Below are experts of layer 4 (counted from 0) of a mixture-of-experts language model. Rows are named router (the router's row for the expert), gate (a neuron's input weights, with its number), up (a neuron's input weights, with its number) and show model dimensions 64-127. Each number is 128 + 32 x the weight over its row's rms, rounded and kept within 0 to 255.
Before each expert's rows: "comes after" lists some tokens at least twice as common just before its tokens as in all text. This comes from a sample of Wikipedia text that the model never trained on. Tokens count by the router's weight.

# expert 12
comes after: "- ", "the ", "| ", "The ", "\n\n", ": "
router [ 88  75 113 143 111 126 116 126 120 170 117 156 148 124 145  82 117 150 139 123  99 114 113 145 149 148 134 134 135 154 215 136 191 117 117 147 180  93 183 128 129  87 182  85 110  92 123 136  91 101 113 144  98 191 149  99  81 125  64  48 146 148 123 125]
gate0 [ 91 141 124 140 130 137 126 152 126  83  99 176 176 120 140 123 138 136  87 146 152 120 142 163 126 138 172 202 122 151 158 152 153  75 148 125  82 105 124 135 128  77 116  72 107 146 118 127 130 119 121 185 107  71  52 103 117  95 104 170 142  85 109 216]
up0 [115 133 110 173 115 152 115 158 164  93 128 128 240 161  73 118 142 137 189 127 209 135 118  55 142 105 159 104  98 139 156 142 136  77 117 123 102 158 129 134 139 101 151 148 129 160 110 143 105 120  73 174 116 142 218 127 106 105 101 165 100 113 105 134]
gate1 [207 138 153  80 134  91 100 137  95 170  92  82 108  73 181 124 151 152 111 108 106 125 103 179 123 133 144 184 109 182 120  60 139 155 116 125  69 165 168 143 168 164 135 122 139 158  92  76 137 138 154 136  84  81  56 173 116 150 142  44 195 128 138 113]
up1 [130 142 204 137 134 105 193 112 155 114 125  92  79 149  98 188 151  99 177 122 155 109 108  98 127 120  88 100 106 103 182 136  62 165 113 136 138 163 119 128  89  51 180 130 102 106 136 146  88 128  87 123  94 161  80  77 174 177 159 148 155  96  82 104]
gate2 [146 129 124 132 110 132 145 161  89 149 114 115 126 110 125 126  88  33 139 109  52 120 159 188 146  74 120 111 163 167  93 138 144 113 111 144  89 134 177 130  82 138 191 125 162 181 193  82 104 183  95 128 159  85 154 120 108 179 108 175 126 159 158  99]
up2 [140 168 137 102 189 150 146 122  58 166 119 100  66 127 157 119 126 105 129  86 164 180 169 164  77 143 187 150 103 156 154 111 155  75 143  96 150 101  88 150 121 169  91 143 172 101 113 186 188 133 153 146 196 162  97 203  98 139 151 156  92 105  92 143]
gate3 [173 109 184 128 121 103  93 110 139 158 103 112  91 120 111 150 112 144 153 156  87  91 124 117 113 151 162 138  32 107 117 122 165 167  98 180 110 131 158 122 149 135  98  79 154 101 163 143 154 108 173  90 117 121 105 154  36 113  78 132 140  85 139  96]
up3 [120 167 127  93 105 142 150 125 127 123 116  87 179 121  53 123 119 131 126 188 174  82 123 101 134 153 127 112 101 129 128 106 157 106  77 158  72  74 157 130  99 196 141 137  98 136 162  76 133 141 114 108  77  88 132 159 126 176 126 112  69 152 194 123]
gate4 [159 104  88 114 126 167  85 103 117 105 130 185 127  76 146 106 161 118 120 135 125  58 143 125 140 136 106 149 140 131 122 136 110  91 168 109 167 124 175  89 155  88 116 139 178 188  85 103 117 146 101 133  69 187 133 151 122 120 161 134 147 151 173 141]
up4 [128  96 124 151  94 101 143 155 187  73  92  93 155 154 156  53 154 132 124 143  90 122 110 115 188 203  95 133 143 195 113 186 163 130  94 103 118 150 123 169 124  89  99 141 160 121 108 131 115 160  79  90 142 168  52 142 129  99 116 148 167  91 134 135]
gate5 [153  70 136 187  86 161 123 148 143 127 171 177 176 156  97 137 133 163 137 143  58 192 124 155 206 169 164 121 125 149 127 128 177 170  96 165 141 158 140 122 138 133 166  92 145 183 107 115  94 151 117 156  89 134 170 144 124 175  88 144 164 136 150 133]
up5 [112  92 141 108 147 160 168  95 119 154 112  64 171 143 168 174  56 168 151  85 171 140 143 159  81 119 110 191 145 117 141 121 135 158 113 151  80 164  99 136 148  62 167 151 150  81  69 144 154 132 165 152 117 166 131 190 121 139 135  95 135  91 111 131]
gate6 [101 114  96 135 157 128 141 159  98  75 158 136 116 145 136 108 115 111 120 100 102  83 156 133  96 132 104  95  89 152 164  99 125 105  94 143 165 132 118 122 146  43 126 119 127 189 160  99 153  64 175 147 111 173 147 152 114  96  70  91 110  69 148 130]
up6 [179 181 140 137 107 115  91  65 105 162  83 146 102 150  79 125 157 111 123 155 144 179 159  98  82  98  99 133 147 156 131 123 127 161 141  89 164 201 174 117  87 127 103 134 118 174 123 152 141 136 118 108 125  87 116 124 133 126  99 121 172 150  71 141]
gate7 [138 143  67 136 164 139  85 102 180 124 139 141 175  84 187 120 107 153 139 103 117 105  98  92 155 116  65  88 172 158 154  55 109 162  81 112 131 132 154  69 138 119 159  97 167 122 113 138 150 184 149 120 143 172 101  90 121 142 139  57 149 197 151  91]
up7 [ 88  52 124 122 190  75  95  77 128 127 131 131 150 141 111 123  80 148 103 175 119 100 130 137 159 196  83 149  54 111 159 181 164 108  78 143 107  87 125 164 165 112  95 129 133  98 154 141 126 152 106  58  79 139  94 125  98  99 105 110 108 125 113 118]
gate8 [ 93 137 132 151 132 114  74 118  89 140 158 157 118 140 158  84  95 165 123 111  92  94 111 148 167 124 139 180 103  84 172 106 144  94 101 162 167 124 167 115 162 104 193 112 126 161  49  62 105 167  93 149 142 129  64  97 112 164  97  88  93 180 146 143]
up8 [140  85  92  98  78 139 154 164  76 145  80 106 123 101 120 142  80  75 186  97 118 173  90 217 109  93  81 128 169  57 146 153  68  86 107 116  78 112 177 152 150 123 157  82 132 106  92 158 122 155 130 154 160 160 109  71 157 135 111 118 138 144  87 118]
gate9 [130 155 110 118 158 132 128 160 105 185 219 207  65 164 129 128  92 151 122 128  71 147  67 140 176 177 152  96 130 106 125 113 171 155 109 123 145 118  98 134 133 133 145  92 143  99  66 133 139 134 186 144 133 114  84 144 104  95 158  71 187 127  90 130]
up9 [109 115 130 121 108 130 167  41 119 136 111 152 135  92  96 153 108 148 130 135  96 133 120  99  92 116 117 112 113 115  42 140 125 106 145  71 162 120 191 124 138  91 123 115 148 104 162 154 140 160 126  76 106 130 145 146 112 159 147 138 158 151 144 139]
gate10 [122 152 111 132 140 102 112 186 124 144 114 204 118  88 155  62 146 163 145 179 173 173 107 158 169 217 154 164 110 120  80  94 149 117 128 142 129 112  93 134 169  98 153 128 166  93  92 133 111 166 191 222 153 107 154 101 144 101  82 120 100 107  81 140]
up10 [111 106 107 124 117 119 204 123 133 134 112 127  76 123 113 129 142 134 146  83  77 156 130 148 154 124 119  99 102 116 132 135 153 144 121  69 131 122 144 226 134 154  98 167 135 121 113 153 141  86 157 143 140  86 149 119 151 166 101  72 133 133 125  72]
gate11 [210  64 115 113 133 147 146 130 164  81 150 126 122 112  89 136 132 135 143 124  90 138 182 165 125 159 129 206 158 161 113 195 146 153  96 154 203 113  98 117  93  94  98 154 175 124  95 130 146 114 157 173 142 144 125 156  74 165 114 134  89  98 191 137]
up11 [173 185 118  63 173 170 130 112 180 190 155 146 137 164 114 123 126 101 157 125 147 100  78 129 130 123  64 172 101 109  72 165 120 139  93  95 160  75 112 104 118 109 106 115 156 136  88 161 133 131 152 169 130 118  78 134 127 128 128 124  88 127 147 113]
gate12 [134  93 148 115 148  73 160 155 109 130  67 132  80 183 124  68 118 110 136  96 137 144  52 147 169 120 116 173 173 166 135 116 131 171 104 129 158 122  97  29 171 119  85  92 109 148  98 127 159 158 170 157  89 202 110 114  95 149  99 178 124 154 154 123]
up12 [126 163 153 142 109 137 154 102 162 119  61 181 182 134  84 135  74  99 117 131 123 169  94  96 124 105 198 139 114 139 113 114  66 114 114  85 107 152 158 107 120  72 113 134 107 220 111  96 108 180 122 141 140 119 131 161 116  90  30 120 155 102 139 110]
gate13 [133 131 132 164 103 143 119 150  96 146 144 180 104 119 108 122 134 120 194  80 130 185 143 193  90 135 133 109 141 146 132 128 201 155 127 143 173 172 186 201 120 112 109 129 123 153 139 129  74 103  98 111 106 114 139  24 114 166 118 120 116 139 126 146]
up13 [103  86 150 143  78 132 111 115 109 150 109 127  61 140 194  92  96  81 158 170 112 192 108 179 114 126 136 138 134 136 149 124 133  58 123 139 104 162  96 128 155  80 105 162 138 128 134  75 162  69 142 181 169 156 136 129  46 122 123 126  88 157 125 146]
gate14 [ 80 100  79 117 120 178 124 116 188 120 114 144 134 122 113 126 134 144 150 153 173 101 121 135 119 111 163 173 151 115  66 161 128 143 110 133 190  69  80 112  63 139 163 109 147  87  76 194 165  99 117 114 109 175 145 109 120  57 108 121 100 134 115 167]
up14 [155 126 118 136 119 129 128 131 123 174 136 131 143 124 126  91 171  81 154 138  81 154 109 150 162 163  88  80 146 119 193 127  98 123 148 142 108 148 118 114 101 136 148 178 183 173 120 130 116 161 127 111 118 175 148  75 131 191 144 141 113 113 163 143]
gate15 [172 167 107 162  97 177 144 183 132 128  80 175 132 142 117 125  86 107 110 114  97 102 131 108 181 193 122  91 119  99 160 111 111 128 132 111 153 144 174 162 110 105 101 132 138 121 123 109 135 160 124 163 185 130 159 138 119  88 127 128 158 122 139 119]
up15 [126 140 181 116 168 139  95 100 186 117 126 126 125 137 116 178 133 166 141 163 165 113 156 104 156 194 163  90  79 122  72 159 162 142 145 128 115 151 129 139 160 150 123 119  75 146  67 149 104 139 171 110 182 125 197  61 114  85  58 129  93 179 123 110]
gate16 [163 114  93  97 106  97 110 199 151 155 113 130 107 121 116 128 133 164 142  84  97 135 107  89 114 204 122 169 136 147 149 123 106 102 139  95 208 110 153 146 130 119 116 122 174 117 137 132 162 110 125 164 149 149 143 163 105 164 132 123 152 115 134 170]
up16 [177 103 139 124 159 172 151 152 119 146 125 145  96 120 127 165  69 128 135 157 174 233 135 139 138 136 119 180  93 116 117 156 169  53 165 132 116 114  78 141 126 141 104 137  95 177 141 114 125 113 136 155 147 144 175 156 171  99 145 110 155 151 112 143]
gate17 [100  95 148 157 113 113 100 129 198 123 137 163 111 161 157 126 145 114 201 177  79 129 106 122 122 152 123  80 156 188 203  68 134 151 130 179 142 155 138 138 126 124 130 164 132 131 166 122  96 160  62 129 115 191 118 122 145  93  97 118 108 183 118 114]
up17 [123 169  81 106  77 123 118 104 106 132 139 162 129 100  88  72 155 144 151 169 127 125 117  92 142  91  91 145 134 107 110 134 146 177 151 141  61  95 174 160 170 119 183  74  88 155 154  90 148 157 135 127 170 119 108 149 175 156  38 115  52 135 153 110]
gate18 [119  99 116 154  44 152 131 139 116 134  81  99 146 111 131 141 150 110 161 111  96  67 131 134 134 160 169 127 107 155 162 148 164  83 135 193 125 116 107 102  65 145 115 139  96 130  98 189 107 148 156 118 118 192 120 143 121  83 119 121 128 165 107 134]
up18 [ 83 114 130 112 118 142 120 141  83  76  68 132 136 121 118 122 131  84 115 104 138  82  92 136 198 134 128 143 146 136 125 118 150 165  99 116 149 144 160  88 112 106 138 111 124 113 104 220 101 122 154 110 179  85 137 110 162 148 163 148 136  79 136 165]
gate19 [106 159 140 123 115 164 141 102 170 135  99 129 125 164 134  95 102 133 164 156 175 117 154  99 125 128 116  69 140 117 118 173 170 111 183 100 152  93 144 151 148 129 161 132 145 126  93 100  53 101 131 111  93 170 154  89 134 116  66  87 106 168 118  52]
up19 [128 134 127 175 124 171 123  96 105 149 137 192 127 177 110 167 147  86 124  92 121 133 118 180 136 113 140  76 120 121  98 161 151 153  91 127  94 102 125 102 116 139  39 156  71 119 150 147  86 125 127 113  88 191 123 108 117 138 205  86 147 167 134 163]
gate20 [ 90 155 133 171 154 136 141 102  63 114 105 138 110 148 160 126 102 114  84 133 122  95  82 144  77 187 106 112 177 208 163 168 161 141  83 113 164 117 141 129  95 133  88 121 126 128 156 101 114 199  84 129 115 126 132  96  57 100 100 111 103 121 179  93]
up20 [114 127 151 179 144 229 111 149 111 175 123 133 133 122 148 123 110 102  68 121 124 118 112  81 213 134  50 152 180 131 116 140 183 162  87 119 135  94 118 121 145 162 131 136 135 141 154 146 145 134 151 100 145 133 131  61 134 149 149 133 135 153 191  80]
gate21 [184 113 162 101  97  96 132  73  75  89  71  87 142 141 113 152 119 137 145 153 142  94  97 117 142  77  78 186  68  81 169 163 196  47 141 159 161  97 105 172 186 134 116 166 114  99 163 139  84 124  85 113 122 142 138 139 134 117 151 130 127 156  55 127]
up21 [152 157 100 141 130  93 105 140  94 110 119 116  97  96 109 116 130 137 119 143  80 107 127 149 140 117  63 105 127 149 118 119  82 127 154 122 147 182 110 137 129  88 153  67 134 132  81 193 172 133 123 175 172  98 103 139 120 107 192 107 117 131 128 157]
gate22 [136 122 102 190  94 127 141 143 166 117 149 111 163 125 127 130 140  80 132  94 159 144 101  62 133 215 120 180  75 112 178 156 127 127  65 125 116  68 151 169 131 105  76 153 129  70  85 119 124 132 129 149  61 162 149  77 122 151 111 136 148 118 168 156]
up22 [ 74 119 172 142 136 182  88 129 124 127 125  80 142  88 161 167 158 104  99 142 125 174 118 157  82 138 125 101 152 104 140 147 162 136 118 153 133 119 165 164 164 173 101 116 114 142 210  92 149 104 134 109 134 117 119 109 104 114  84 122 154 148 113 189]
gate23 [ 98  84 135  97 105  83 131  96 118 167 143 113  92 184  98 148 168  73  83 188 109 125 107 149 129 115 151 136 159  73 133 166 152 107  64 110 213 126 129 126 106  82 137  83 167 139  68 106  75 106  73 127 125 115  98  76 182  88  75 113  74 168 141  91]
up23 [106 135 174 122 116 115 104 131 121 120 146 121 167 113  88 106 134 125  71 124 118  86  96 121 112 109 135 174 150 172  98 137 122 180 117 131 131 177 176  67 149 210 140  54 130 174 124  95 182 166 118 134 133 120  40 141 118 159 108 150 120 114 125 116]
gate24 [155 143 114 182 158 146 177 150 133 143 106 125 167 143 128 140 163 156 199 183 132 116 149 104 146 110 116 118 160 152 125 117 117 182 169 124 168 135  98  98 126 161 126  18 127 128  64  97 127 127 177 129 118 119 140 157  98 137 123 147 163 148  95 134]
up24 [123 152  66 133 119 122 117 135 153 143 133 137 148 114  97 132 110 110  74  68 122 142  76  78 190 151 109 125 189 114 149 145 150 131 147 109 135  87 146 108 114  82 112 144 185 111 133 112 107 106 154 173  82 120 119 123 101 168 191 104 116  84 116  97]
gate25 [155 137 138 123 166 128 144 164 128 111 127  66 127 149 147 124  83 132 151 115  67  91 130  78 138  95 133 172 102 130 146 127 148 112  69 133 118 120 156 128  83 136 144 134 140 135 118 164 141 114 134  84 143 134 102 136 100  91 132  91 116 177 106 122]
up25 [134 173 128 104 152  83 133  37 113  98 154 141 126  68 138 112 125  90 148 140 129 158 117  99  86 140 104 151 161  90 139 157 123 148 124 107  84  22 124 138 112 140 143 128 165 114 105 123  59 114 120  92 128 110 129 131 147 138 126 161  55 113 194  99]